python train.py --n_layer=9 --d_model=192 --n_experts=40 --experts_per_token=2 --d_expert=128 --d_shared_expert=0 --activation="swiglu" --moe_layers=[0, 1, 2, 3, 4, 5, 6, 7, 8] --router_score="softmax" --normalize_top_k=false --routed_scale=4.92 --balance_loss=0.000302 --balance_bias=true --router_bias=true --init_std_router=0.00701 --lr_router=0.000962 --n_head=2 --n_kv_head=1 --head_dim=96 --vocab_size=8192 --norm="rmsnorm" --norm_place="pre" --norm_eps=1e-06 --positions="rope" --rope_base=49100.0 --rope_fraction=1.0 --qk_norm=true --attn_scale=0.102 --tie_embeddings=false --parallel_block=false --init="trunc" --init_std_qkv=0.0377 --init_std_o=0.00889 --init_std_up=0.0377 --init_std_down=0.00444 --optimizer="soap_variant" --lr=0.0045 --beta1=0.95 --beta2=0.99 --weight_decay=0.067 --lr_head=0.00946 --grad_clip=2.0 --warmup_steps=56 --schedule="wsd" --decay_fraction=0.723 --decay_shape="pow" --final_lr_fraction=0.0 --batch_tokens=131072 --seq_len=1024 --doc_mask=true --train_tokens=388700000 --steps=2966 --dataset="wikipedia_en"
Below are experts of layer 6 (counted from 0) of a mixture-of-experts language model. Rows are named router (the router's row for the expert), gate (a neuron's input weights, with its number), up (a neuron's input weights, with its number), down (a neuron's output weights, with its number) and show model dimensions 0-191. Each number is 128 + 24 x the weight over its row's rms, rounded and kept within 0 to 255. Numbers have three digits each.
After each expert's rows: "comes after" lists some tokens at least twice as common just before its tokens as in all text; "comes before" lists some tokens at least twice as common just after its tokens as in all text. This comes from a sample of Wikipedia text that the model never trained on. Tokens count by the router's weight.

# expert 26
router:070125182117119112096156121158095102130125130112104129146113107114131098129156081108119090128110141146128083134098131147147170132146161105108166121125104112138126145135112144137155120099086122072107164121148154163103151097169143153085136112176076133117141097119123140143160138119118095170129142119151093135118157134136133143141133094097154139099125149135113155167127144138095150116171102169177136133127113109139164123167109117160148139141114118162108112168097115152123133108129105151178102069119077130120115086088127138142152136116120170105098143141150135109141110139131126125
gate1:155126076103163091134159154073150114083148127139128149130123165126103093127127127082119130148144157116136092126129124143146170111120154133102131131139069103172128119132162118089135133159123161128086139191086099149104093151149104129107130204141165110134139152121162126173173125128139117137126159155103098127088126137120163172132162156150121139150138161172122142154172144105130172139107135121137131095125127142119120112142128125123129125106120132146130101156159155142095143139133123079128151136126117144124103110161146153165148141103110171148139131162109095124138127125081119113
up1:134123132139085145095146112130094147139149119112156132111154139095142157078139107169133109139099158139118176123143104120157097119165105166103144166136142169120163166121093137145157112128122118152143105094083148135125115173128067093164112123115113103144158134113076125144093124143119131118109118131141153179115123154135117130099122117099133151096124102120116122107151117116117147121148172192128117158158175152113139136155128085117145182117104142101144129108110116120141148114128102082115154096159130093137132139131160170110091110123125106106139177131131095123147142165183136150
down1:126130146142147134175130129118134118121111103108094160131098097079137126136113103117077116134120103142152160125144133128167170157116155130150163116087120093135142150118164130140128114135097155093129152164090129132088138144131138122139175147120174132143124137132149091122147139099114146199105165101124127098119126142147116145114136169162191182144092121131163139123130138124116091131110134109159111093141120133135159131130113157171149107135150070121126128100120111188117147094165112160150143158091118139111136168120110120140145107175163122158135160107155106125134134120106142072
gate2:135161120121137102162118127101144138105091109128135101112125140129094088112144085142131143111124138122154103129132147114146115112128126143159095128114127121143112166150157112164130166060129153148138166155121124149151162153098151128131094120127080104134157114115098124114147143080136134074109158115102125135136128144127111107140113141096115103114073108132135126120117117157071144158166116143103142144129092098114119126165128156084143051167149119149152145165098146133170083103087088161100120088112124122131108110161130131101192119128125131110174127124118165149129144123149152156
up2:133120109141138116114148089141160144128185120088125147127162109156161155100133117126129133194196116163075169143166135125160149138103143122097192110095110096127133125103155164104119091106094097162128088145156136099096136120145129107161114125119164145117103147132141151146126116149138120157184129146127121144089134155143158115118122125132141137095175156154107132121103115126123136116121124091114134116141173149126164148142100042151147147101110083138123147119094082132139128130155133127129142089111116142108102128108149099132098147151141135138127155127150112128157156145129114115
down2:139156141158086147112149148145148149138117129082116166122129133163147131125107130119157136136139131137134130093126144115135130142144153139136149113114137165134122134112106113064129127134098101131127125112142159099139124114101210138131129084107135120149168126107137112135128197108119117076143122138106082144085113165149141166141123135140065071108119118093088088156155076123119169139094106137150091154142164122163135126130160121123150133123163145143180111159117127073100148112136155145115117190124102128168124141132127156097134122113095118115125125160102144118146117154128111144
comes after: " ", "\n", " 0", " 1", ")", " 2"
comes before: " ", " 0", "\n", " 1", " 2", " 3"

# expert 28
router:177133101144096108124170121131154126153117114139143160118118177126139164123181103170127150134134110137130169110151118116153185105155168135149127118107135166127103113124154116168134125173112161160106107113120113120120139122121093167098128139125110161132143153131144148116132127105132112128128115105111130090138143128135153174157138100098118127144136136098158107117161163126148157191062109144093128125103163118064144148136126135167141135106117164171097131143131177165089103155110138138117095109161139131158155124082171103127118129146121114166135138118089102141095130139111099132
gate0:160129116193149128141124086120134183117148099109149101129134145114154169079152139116141111095128132095115117153161110108149168147120111121093152086120128117133176103108108124148162084142107139143097115158108157143168097123167107146100120133096126151104164136110125171095092125105115099088143118163138144136151067113103152134164138118141093125136168123135085143109120154122093121114079162145139136081143167145141127142141119118157146140144151144117124154086102114105129100169162132122126157121127169111143167135131138120128132104131119125139130126151097100141113121160061136133
up0:140147117125102148108112174107109107106136090119128142167136109085054106119088113154114061114120080107168138159137129119118114167125142131161094161107107124107129135145129104104158110108134134113185132130098106098137143114139095135091146117146133078126126100163112141097129097087153139094059070108131137135087144118119118117138126129143162115091080144157148124076146150137147136118089153082147098119110125125135100121153137103173116143116126133102118149124125108125159102119138139149110133097095145170115121128138132141117119135102113140090130128129084146158151156126114104112
down0:111106085103091150083159095128088115114130114127120107129124107131148107127166176114163145147102168158169128146129112144119083098118132118142105155134135134127146128162119121116088088116118159118096104134069151118117152179143141110151099078103147140132124104096120076092114140133155132122116170111168093130173145167107170131113096118128120140146132114130127102100162131122145140096102128130140138117121138122139080124115166129097111127126151087113148173114117133133124097111147128122107170126093130102170113102118145139139105175109169133107060101161163126102112093121128121118
gate1:167071123115123147159134102115126136164136092163126140131102131113154145089112100103147102125158081124116122121157142153118156144128120133102120146112129136113125102183124125114168132159131087136121119116097100174102144116102120180091157111095158136129116179126112101140143143118121144070126126107096101101135101117114113115151118134128128112109104111167135139141108143141133121139123140094120085113163142139056100125148108118168130140114105096156112118095078135130140079167109117116146101121149117117144180146165128102160138134148121113161151120136057108148147128161089142172
up1:139104137134110136145094158185138130155099177128141122120124149207115101144144153159141150110127148104101070125150129144131099081087122088158135120138116162140158073146138103087106142090129162146120120124152114115162099098156116086174160161146119099117132130140096173129148131096115092166131115085136123104112119129117134136105127084133123109125096171076143080094117136132159116118105107146126114157137148129168113121105110129081102099110151140132111108127135141139149120126154084123097125122123145136091147096133115112136107111099154123108108115148147170125154129095153128132
down1:106170122078120047127174131121143126143099129107102130078132123139067096138117169172117138123159140170147123124124130123123120120136124112103101117148152110086111122142132113104104115078103086109162133105131170118151121158131126108128121093069134094118134104114124109164129186094129138144093117126122142120131135103154117098058121135133164105136153109167106151127162173128104147109171161109121149098145132118140106105103175115137147131147126109113134126150111123147122156109141123133118109149133152108100131119079134103131152101110120074143138111152109091135162148132164122114
comes after: " the", " The", " a", "'s", " his", "The"
comes before: " of", " was", ".", " is", " to", ","

# expert 27
router:144145160164102119103126081129126133129087141125144180145127108101139151148152106157130125136115143091138179188140121163121100140128126121134140093155068090143114175127104146115139087136147110171152105101133120130141136102136133112151154158091121133105137147080122141101153179112120137081142109146143147151134096150113093162142084148130129108138139136164119119145113089098118114102084133164080131147173155132116129104093162148151136164167111099092157146115124114161128147121101136156078166134150142118112117114165140146132139105127128135096137156106086112129161148127160125119
gate1:130119152140081115114100123099146127169155095087109114102135125123115169074151159157143116092184091115143135137135104102170132142088095122148108105148103112148142132114151136157123130128120117146136123084139109154126146135134133113120135148138173152171114143133156136143100148144121151105120109139162141096121120091114151140116067094156123116190126098103147119122166078113147103159121086144149094135119140095149114178120114150132143127152089125092127129090127167153122174139140127134114130104132136156137130072125153141088075108144141139165139154130122067115142115156138115121
up1:158126130126177127104151131121148137104101134086133123151108118119135154168106125153091138112081139083153100085132165174060138128106094176148154189150101131126111107153130115131154121153137137097136128147129161096156108145126138107143154112074117116100155128121128114130111164113128119151124149120107140137120155138136108166092128171140122136128107154141108127098127142136098086104136143116157135138121107123123160108132125077105154108096145132137107142130132156068149091168154092108124119112121178125126130154154128088106178122089085114143127151124103137100106093081129164117
down1:172068119148125113100138130098122122115160107162112097098147187146133163108117153123135119103121149164110138116142121137125117134110123153112120100117148130146094118141132073153164159154127087130079091121118108162119101099120120123104142111125091113147129129149074144125094123156105146150118134117057100163130130103150141123120168087142129140116128168072084129139119114077111138122138119116144166164123145125138166122163113163113194138102111128109107113121139123121118127092149137105146126147157107116125143104115179132137124113123105125173171090136118179133117172130099126122
gate2:139127126141131148178126157121125083151099090152100101088124086134135137109101152145102166131097088130104150101112176155124143117113114117122104127141106164122154108135089124119131149114101120132119162143095148145081127145102149102142147127104121127120134110144109098145125158113107162078119132125153142170107134196117156169108129130165148104114099138142173159115113162136108131110144110129096161138117157145111178140096124118180151115114146104168147194100127097145139102135111174129151138134121155113156119116118092119111137096157132112117161149119133203117135170137141137140
up2:088129157138110129106089144091107127095128111082121101157137129102142117145090164083124114149137072137119145115107090125153148152172120146150113049120124158095099127158121132075131128075145125173119141158115146147108128125136108150113131146110106117109127110152142080102113208117116142079135149128102117102138127111158118117135145117114114097107170123149115168113177119130122123129139092113130156128156159119090156116141138120091090108153143179087137114127121096176130123143094129120134126112151133142142130130120101136096141134124086126115164114125140136144102111118127073112
down2:157142118099162109164104112135161143147152082152119115105135129127131134103104155150117106127179111113158116085087150155111133104148107124136127122148117136146079106128143115175135152126110152110112120140104102153131110140104101140138084153136131091126086112164119116107122099169133155073200100101149171104132153157171108137154119121092102126110067100115111115119131089112160171141130098127118087106116131127121120109147111104064109116136128141143155124138106107130163131145113105107161121150108176132094106142127130106112087127086118173132131122129154142112076113140127130105
comes after: "\n", " |", ".", "==", " =", ")"
comes before: "-", "|", "\n", "The", "In", "==="

# expert 30
router:114158179117112108121106089154143114141087137156116135147092127155157130150097108140098129105131147170165096104135140109170148091116158112113117078114105137145148137141151146131145139105135144145132148146128151136125147095145152153114146134153134129099123106159095154128131151087145100155141160158168088134111168104153133099096106118116169109104132143115095168135127114128115110152162098133163123154101067127158135141133115143125159108170116095144143130158102093154164157095149124136143115133103142130105072096070092147129141118125159163112084125141156129071143121157154135107
gate2:122136128110107149125149135130135084151112124100123116123148094165112106106129148149159140135158110134117163097088105113131139109146096098127141134077130157153108130138119108142100167109182096119151143133132137123141154140091118117146079097148140154112132060108108131191162179147103155106115142099140164121122117064121102149113106121147126078172170121084122137126150109114119141167120115117128138095129097115132109106148109132120145138183133110127108133085141123125155102140103121128063096146087136170105129088130127121121170122110135158161167143128131126132108091146141122165
up2:120136147157122121115120135143112154149123112122129148128121133091140095107135128145173121099149168149123124141116101169147124181106077120143170151138150115112162194112110152161084158144107119127150111128130147152102098085162136114125106095127146178104149139169123157117106113145094117122128113124108131108131157156143152123118156162115101164126108131099156110125113166170124104087174114159115091172095146139128150102137153143160122118108144125116139130149145127124115141112140116139114111148115102099174100191137124144111128149180134128171078102116145096119129085171168097107
down2:116136165114150110108106125129083156173128152142169123143106149115114136161112122150121160130162140103130118142077117117081141117148119147119139142121138143104092148076126122128076100153140133165098116148135137197109126135092128102150141168137148174129107084147108103092137116127135107147139167102124104115173114129142127115095132134127123118123118135128160107122104137107092080121125152139101109112109135118150148102089118150118111094119143087080176146099127106109146147120169148158089138099109169092096171152122157176188110113122124149146134119135133120125161094134161096144
gate3:118144170090103127107140085123156148123143136128115081143118114100115152088126153121122148124118143111094127149127134128128142134146102119129123084075108111130105150159095116107183144188088111143118166062127128141173135078134155129149098138101143091131077107122123159105124170156164146178146136145139135119109108115108113113165127142138139117178107145141109150165085137121130150168157130086111124117136119120118133120084092151114124127109101117088137125114159127135128133145104145110129154140076170088115091125112133139119133162148120113129148118131134098150168111168160172156
up3:118181124112141156086098108126160153119150137148109087125133128152134103102094130134089139136129096157112120144086111137142115106088105115154130102093105109104131115124156088108170147149124138146109145106134083127134190077117157141153149124110159124127090111129142139127129126162142162180125144175121128145147106124133197106122109145147150133128124112104163129145124139080141141145130115097111145148113076160136153117095130159112132082116116090082164133141160136150091125157120154125122119155146141132162141178090154105147145111168134168106149088113135105144168122152149120135
down3:099146124125142113141071120105147123121156189122138101117112096102137118166149139110148085114124140125144143106144148135134162126159153127139137074144085115099124135113099153111100136126154135137109134160168120152077149115093079082163095125111188116153143099129106160141143124112151089130138105138153095138142152131086083154098118145093122131111140152112104143082121117083119159171200137148144162116115100103174113142118152130086156125184115134145142125154110120128137122107121143114122136095075154145148141112142108149104135145118142128103107138096111110116130104157118128137
comes after: " ", " 0", " 1", " 2", ")", " 3"
comes before: "\n", " ", " 0", " 1", " 2", " 3"

# expert 32
router:146100151125168154132140099134142159132094122125119185139141112111094132159157180169122097125152087148140099137128126163133152105149106125160112120103123151111163105186126116143099163115118148169143150136118139103129107114155124150128134151093152092117124128161116148146169145138126129136101112150137099171163105109148151138121132110120122166155156093163136142133104135119156101130136157078168124132121117128084119170115098122077104096161128081121105156116125089146088139137115124140112125150111163146146090114135158079122090137142062157112138107160118137126179138129126145104
gate1:142169098138120126108149159111110127131133117148151139138140147104120120117182136124092160124155067146133106136109151188155118130128132140121159159133149131157115116144115143221136157114134133130071126121121092120072154143162132147145120118184124145104115120158124066144135133144141118121117147165130144140094105093109122141112127144135141164101139104138098151127163094101113131150109111114160124129102156155156135098135114136086103139138136148106131136117149123189104167125138118147128134109100148148133120149128156077190110110105095161103072132128121145148112151157156119121
up1:154124135118161138116138138127161110069092121125101115130096089114118138124105085129124145117160165124154106145081112119097167166096141136129117116102138120108113114137169074137154088094125102120198101072135120143156110127141133132163130102126114109140117137126133101086159103128133104156094122110118113116067136165135150129128136150156143110134114178116135113131112134124200109133158151123118102085156144134105170122165126133136112112141129068091132114153107144112106118153090110133100139110103183120116128148126121137123170118166106107118131133159126115125137088127104170155
down1:131127136167103130125119166148128133124175111119153151094101133124157165131118127134150131123193080066115160166122150140158123131123071151133123094152170132137148203121116100126139135139144124082122146125099123120130126151132119180139165133103127139147127119116134121143122186129121124179155115136146108130133101120165156142135143112110119117135156125112119120120087175094122157107099132079152110107108144108096083126157171126132133159121141149090111117137146128145168164121154120154143080155172103146140133126156129115145123133168146115113119148136113174115141162154149072139
gate2:114171156101137157173125124133189133163102158106105113162109142149131110140118156146140123154107126087073162151157138090162104138161110120111106121142135161093122114124143098116167138149123130115128103147105139115121097089130107127154107097113129143137132101185125134117159139111112149125122136121118140111158139090103124118084145135089142126140129093105147140166171102111180150118101135118145164138098111162104121137135136126121150134141159088151139122113127118177124147120148099122088112112128110116121105114124144133093140099123118149141204090146143099098079208095109127128
up2:185161177094135133158132117102185110145135120113156123150126119172159106121139140108142121161103153124084165171126134112144122161136121122126119133178150126137108133141171116122140153132132122120102096132121126155087093112134122153170153130115129124154152098137114135117148169104078130130123122156091148108151111097097146135102166106126162128133141098099161195146155093121201152138096132110149126163095100136095144112118151104083143119143132153127145120114104103165114132124134123163083140144119114110118136129120168097105172110119114153145172122141122128117101169091125142097
down2:166216117083116165108151127133106096124084128119153118170133130094146136152110169165102078121138130130121135134151118100156096115134171108083110108131172122154129138132111142089133131096098129139153173149116147138124137121098155124140160136106131131142147132116099144124118137092111136091155154155118091100128127146148096125140167143109184169141118107173110127109170082131146101091138108142126103124133158117105150163130154127122138122168122138137164142122104094121122108122162108162113101163140142158134124142148129151125097142074125148142114141118122123141137052116093133116
comes after: "\n", "-", "==See", " ", " =", "Personal"
comes before: "\n", "-", " The", " List", " See", " P"

# expert 25
router:138168126145171120139131142125125136150109155159164104123105134119142121116112154076121117125144112098045158135139134118121106124168158143089120141092152124137117161147141096094125117156134090097086128115118109115117160112124087137138146166143123165124162086127156111162108134074126110134157108173120079076125100138132132151158106124117110154128113132106135159149129098131168127141104110149132150128142088116138077153119148103105140122149148142161156159154122117084125091125116132064137118079123145135104130129105147144083133118164106086165093161136140146121147107132093113116
gate1:118110124103113134181135109124122095116112131148146122166086100136116120097085135108176173098140109099134165146143079138132126167148103086106139135097154155126091113133170089121153147151129171168098116113122124121102108159141094130088167136116141144151141138170124136123140153104171130134174132110108128132151117148143174117151118132123120139114074103120181127120120127111115120117113088137099182175147123140147116120127114143136109152111134137112149155165120125135092087148143146118113142139124131118136148103110099130104114094180107137137145155143106145176139056169114092120
up1:134158129093131098138132144143131153120151105106149127125185139166135150161184102146108141131124114132138136114143132082101112078102119111132104118132128126126162165106132123152137142073079153173105111107099108093130115158143070121133114108141151122111153090102164102144139110148122141136103122124157107105137109130094146085163103158125110098164109148118128145142073114152164132101122132118094148169191121100136162091101107108137099124129121123119128122135150126167142120112087159158106127138095090132100109145122091104134108149156102071140143159119101147087128114141161143106
down1:099133124107148100109127057121133124137119145136093143121101115143121119148126142135126100162123128095167103106118197141102130112141175135148125149153078117145152178138138191120147115112147111142147148128148125106113147143121114111103133122126112123111150112138134067158172152175145136159124135132173183124098100116099131104097117161194122115146145121158137109134137179135081114135116113116133098152109124165120166141129140135107146127166101111124104113121183157100156100121160110150125120173157171133147114145105107106151125102085146139102120142145142097141125098109104146136
gate2:128130123113122124063115133121126065108122126140103161149186129131120113141161142133103132115108123111117105107098086145125128056111121110103146134137109116090132144156130118138130076100079095092201128116124140187099098132133128138149146127121148087106148104104120114160114118093143118102100109130119106145139137102108123155146143120175107104135118124103120139093139142207175097120123153127167170140110096136122123105131130113121156136162176155108111119126166139094121107132155128143151120135101084163108150137128141101135126099135124158122152118158148132135167138125111118169
up2:164115111174129111077121170123137096129152138098128135139134118156145142137175131130113086127142129113112122147156112093135133104149091078126137138168091127124137112138104156097124149152119130151150105128134126134099110125143103149143117155143160123133115130079126119209132124087127108149139152164129109125139083072094157079131146140135118136081166120100049133119138124114155140122141135110150141163124116169100118144095126120155137148124138161114108150123142109097149091093104046135118117127104119158155122125119145147122121135144140124088111147121136129101188095102143122136
down2:153174141096161127148158145105069129137117136156116148135099095106108149131154121100106135156140113159165129130113166149155100130147136135128103098156138116133133115142118091085094122145124136111141146149158094098132121114110110134127128122153095150144145110102147120101132161146139050120130143119083149107117152127140156085128128119142124164169117103149121092130131133117105141098148161187143095074135103139122131138187111114094136183142166076121109124119078149118120108135099147158113117114135125136146137166096136119091143144122152105164137137099087119114124107135133116058
comes after: " was", " a", " the", " he", " He", " and"
comes before: " of", " in", " a", " to", " on", " years"

# expert 5
router:124126178159175119102185173136125154136167136117151133117109135096143137139177126126172122124156088133152106116146146150081136114123104164151103114120145112123130111140093129137121119151140105132129143155147139129124138098157146131099155136095142078167147099111115152185075139122115113085143128147139141073131081160142110098161146113147126114100129153089175156145128142081151151126175116155078123137128141105122140146139112153144111135130116130181089165115121096113130125121130100164152111122118109128108099094138128125120103094127113117161093123098111136113095147155183119106
gate1:147131154197116137122115135118163115150105131120119139116107103104132139102113126097152118134119141134163128114135089103118129133128135129128142127121121124095173101148159134110111078106171141137175183125148125135121108099143130073120168150124105130111105124094127084160123162127129181052110141122112160085106166154110129159157102151096144079143140107120083140145128155122104166100122158119128110128119084149135111126149096116096131106092119141111120137115171112089148148084167106130147084137111102156150153109104129126105128171136136119149132088123131153106129146094163164119
up1:112128079140142158114126109120076139171149130135129151100108124112114148131139139119129154097107148146139152119120120121122093097134132115133137135135134182118118132114126131161170150156108113116118091115094135123089137160119115146132136154145134144121141110178101118112140115136130087192152099113134092171139108141168112095118115094197155138099125155125159167090142114148131106120127105132157160122131179120155159138065153151150123131137198105129146122128153086167126134160102155128134124185147147121141134161163124096147132072108124133095127171146126091124146131154096121140
down1:117129097164083140160148136120124119104129168126091096134106150079118136128098174108127110171176121152076185138110161139157128119138148137083127152106185109144171127123144153130110129123107141127131130144150165107126094103133152150135150129111144121140123143133160117166163143123121144153118104135100126128139162132132108164138098103139155053178087157131130140101150113127120100131115135130113153111082128146111131099158107145127156103154104117095131113114109121103122125096148151159161162111080133099081130103155137152096097146142077163101141124138118125118116137146125175103
gate2:122137182171147106134141137150133132150143143121064138167138162122176099151154119183160122099142183145124132123132135144105164122117091144123133146121181138120169095129082143156133149127121114145121125153118154156135096122124124154147152129097138126168095142114137092144114119125100134079135159142119147103116143117121186151176125121107119104161130116128130153095135112092135114105154163148096119130120126149159112159109134121135076098136195176141142168121125123131104147103135130137113155119138161143095129122108106104135135124140168119100162159140124127067144138125136065115
up2:152139117155118146097111113175150110132155149170108156118163143132141105151098151113182135150133109148096097126118167119117106098139135135125137108148120110123137129120109062117148167144152137145130151150093084121135122141114112120158109111135178143099125128131146095123111106115175107087144149141153131108155158144140179103147103100086092128120154146148130197112114143086132084111093146132115119144107106092134142121091153096154132134122156116105136138130065135157143166175121105099102134093161121109131138138117124142165102113141089148136088178113118140131134122095142090098
down2:123107116127135098117122138102113120195127100095144124110112101134141132111126092120140165136154116162082140117124102126096126090127154113139125116084114095147123074090145102085155144107160095094118114145128092105150098138162158140153097106141100162087116120154162117135155127120127159157116126141149102139100123105109121120133095123109122083127157116116141145124203135132118147119169148095130121146131129126134126123108120132110167086094121135133195081140152165099155159127106113164178134125111138127160158073113098128123124100143147152113117161139114146135149123092178156144
comes after: " |", "|", ".7", " United", ".3", ".4"
comes before: " |", ")", " hold", " votes", "(s)", "%"

# expert 29
router:137126124130110147125097106164133112106148146169118086139130148121152143114108126071143129117154101140093098125117072132140122156124111187120085108135130103125102096149149114145115105107173117155107098103160091143111127163176128098159154132132126150130126125145117099139152121082132111116124111125165134125145102126111126111088092142130139142118137133139104117118192103093149155133138128156123194107149158114135127104118082117132084103094103122171111102162117094103089099147149095105191105081110133128113130089159106143129124122152126081134135153133125110163099174126137131130
gate0:150097097145159138132121119164111136145117122164093135101112159144115203095167164183154107136160138092099153126106150131120160140156158129141120113143111135132128104114154149142091153103126158079138095094150131123143166161108097151154138142116178128134121119138141104113112144124103124144160158124093136105146151094139140142138146139141142110146125165139116129114127148180169129145137149115180156150143124147102124084196079110145110142131105151151162130162129163139131115091143098144138120132147135102149150159074168109162134100144158114166108112135115110135128105148147163127
up0:137099112103151129150089152161144113139107184155105123126155200130112113060139109104119138147137131156184116145139140153132145132138139111120110124141164141151124129110125097109124137153163104120152137146139112143114116125101109182161110152110123096153128135147124103115109172169139091094121126144125105106125169126090153090164112116133118099168139103124091168133130100124159175107135164096122103117110146142103141136151135111123084100136114096131108108137119154085130107146121156133110103074099120118116102157107131120131136143105082119122147133059132106172139170140156102157
down0:153105085120145131131126113135160158090107132149100083105146096109138167094136099130144080133150115091131132104156123140128150129177169101067139137125092124091101156125141128143086136106152075156127137124153125108122125148123123098112156159174161168087125082126144090135136136133128128101161133103162121143168161105109176123133157080114133109130147122149099127167127087136134133171140139151120141108078082107157129125108135151109122114109134124179129129131116147103119125153126112117101125111108173106149114078125106101097149155126154114133099129131134152107102121101104143179
gate1:122116122135120139134143106141145110134137122156120153135110141170066145085152116113160147141108105189136116140154148142085080172137114155155145110116131104141122127137136067156138078139136096153124154149136111107150115135126147109144125164092130185142120153138138085093158135137099121101127144153091142076099129123169139095126103119119140175154118137120151149129125090109109105137128132108072112138137157147164138160108116100153109081119151133121104098137106103153143135130147143121140109096115119123124137158076090146160120113127139132134109168146181133112142096191116164099
up1:089141085103116139129123123133142129137139063136117172117136155140081155119135133142159156110108153177134107121110124123116123154147088118135091132116123121150136088111132083111128108139133100175158169122137092117190126173151128115122134134090141151145100174119104141113103130092134136123157091158124091089117103135140182101110125109123097185123163159149122134114085144112091099119127130152130101158128129114160146098099100125116121139123118164106068126144114104120142129157156087154144081100133142144122142105104118149135083125124117136155144097121178132126156135158121164105
down1:171152165177147132091115154102118129075129118108109167165138118110181115153137174107073122107134147172135115111138066122138098117099129104129152130129110124095165153137147127168091127146094140114106121149113118159104114124166126119171137152152144133079164122113100118132102099139093116171110121146151171130152118108144130148142132129113154109123163087131150085107120142112143154180157112139164112108101131101147124102114110108146119131109119115106098129115128129176118149129137105105140141116148117109091141084136092133129128088141114104138140109170122107113121087112200121134
comes after: " |", "|", " 1,", ":", " $", "°N"
comes before: " |", "6", "7", "5", "4", "8"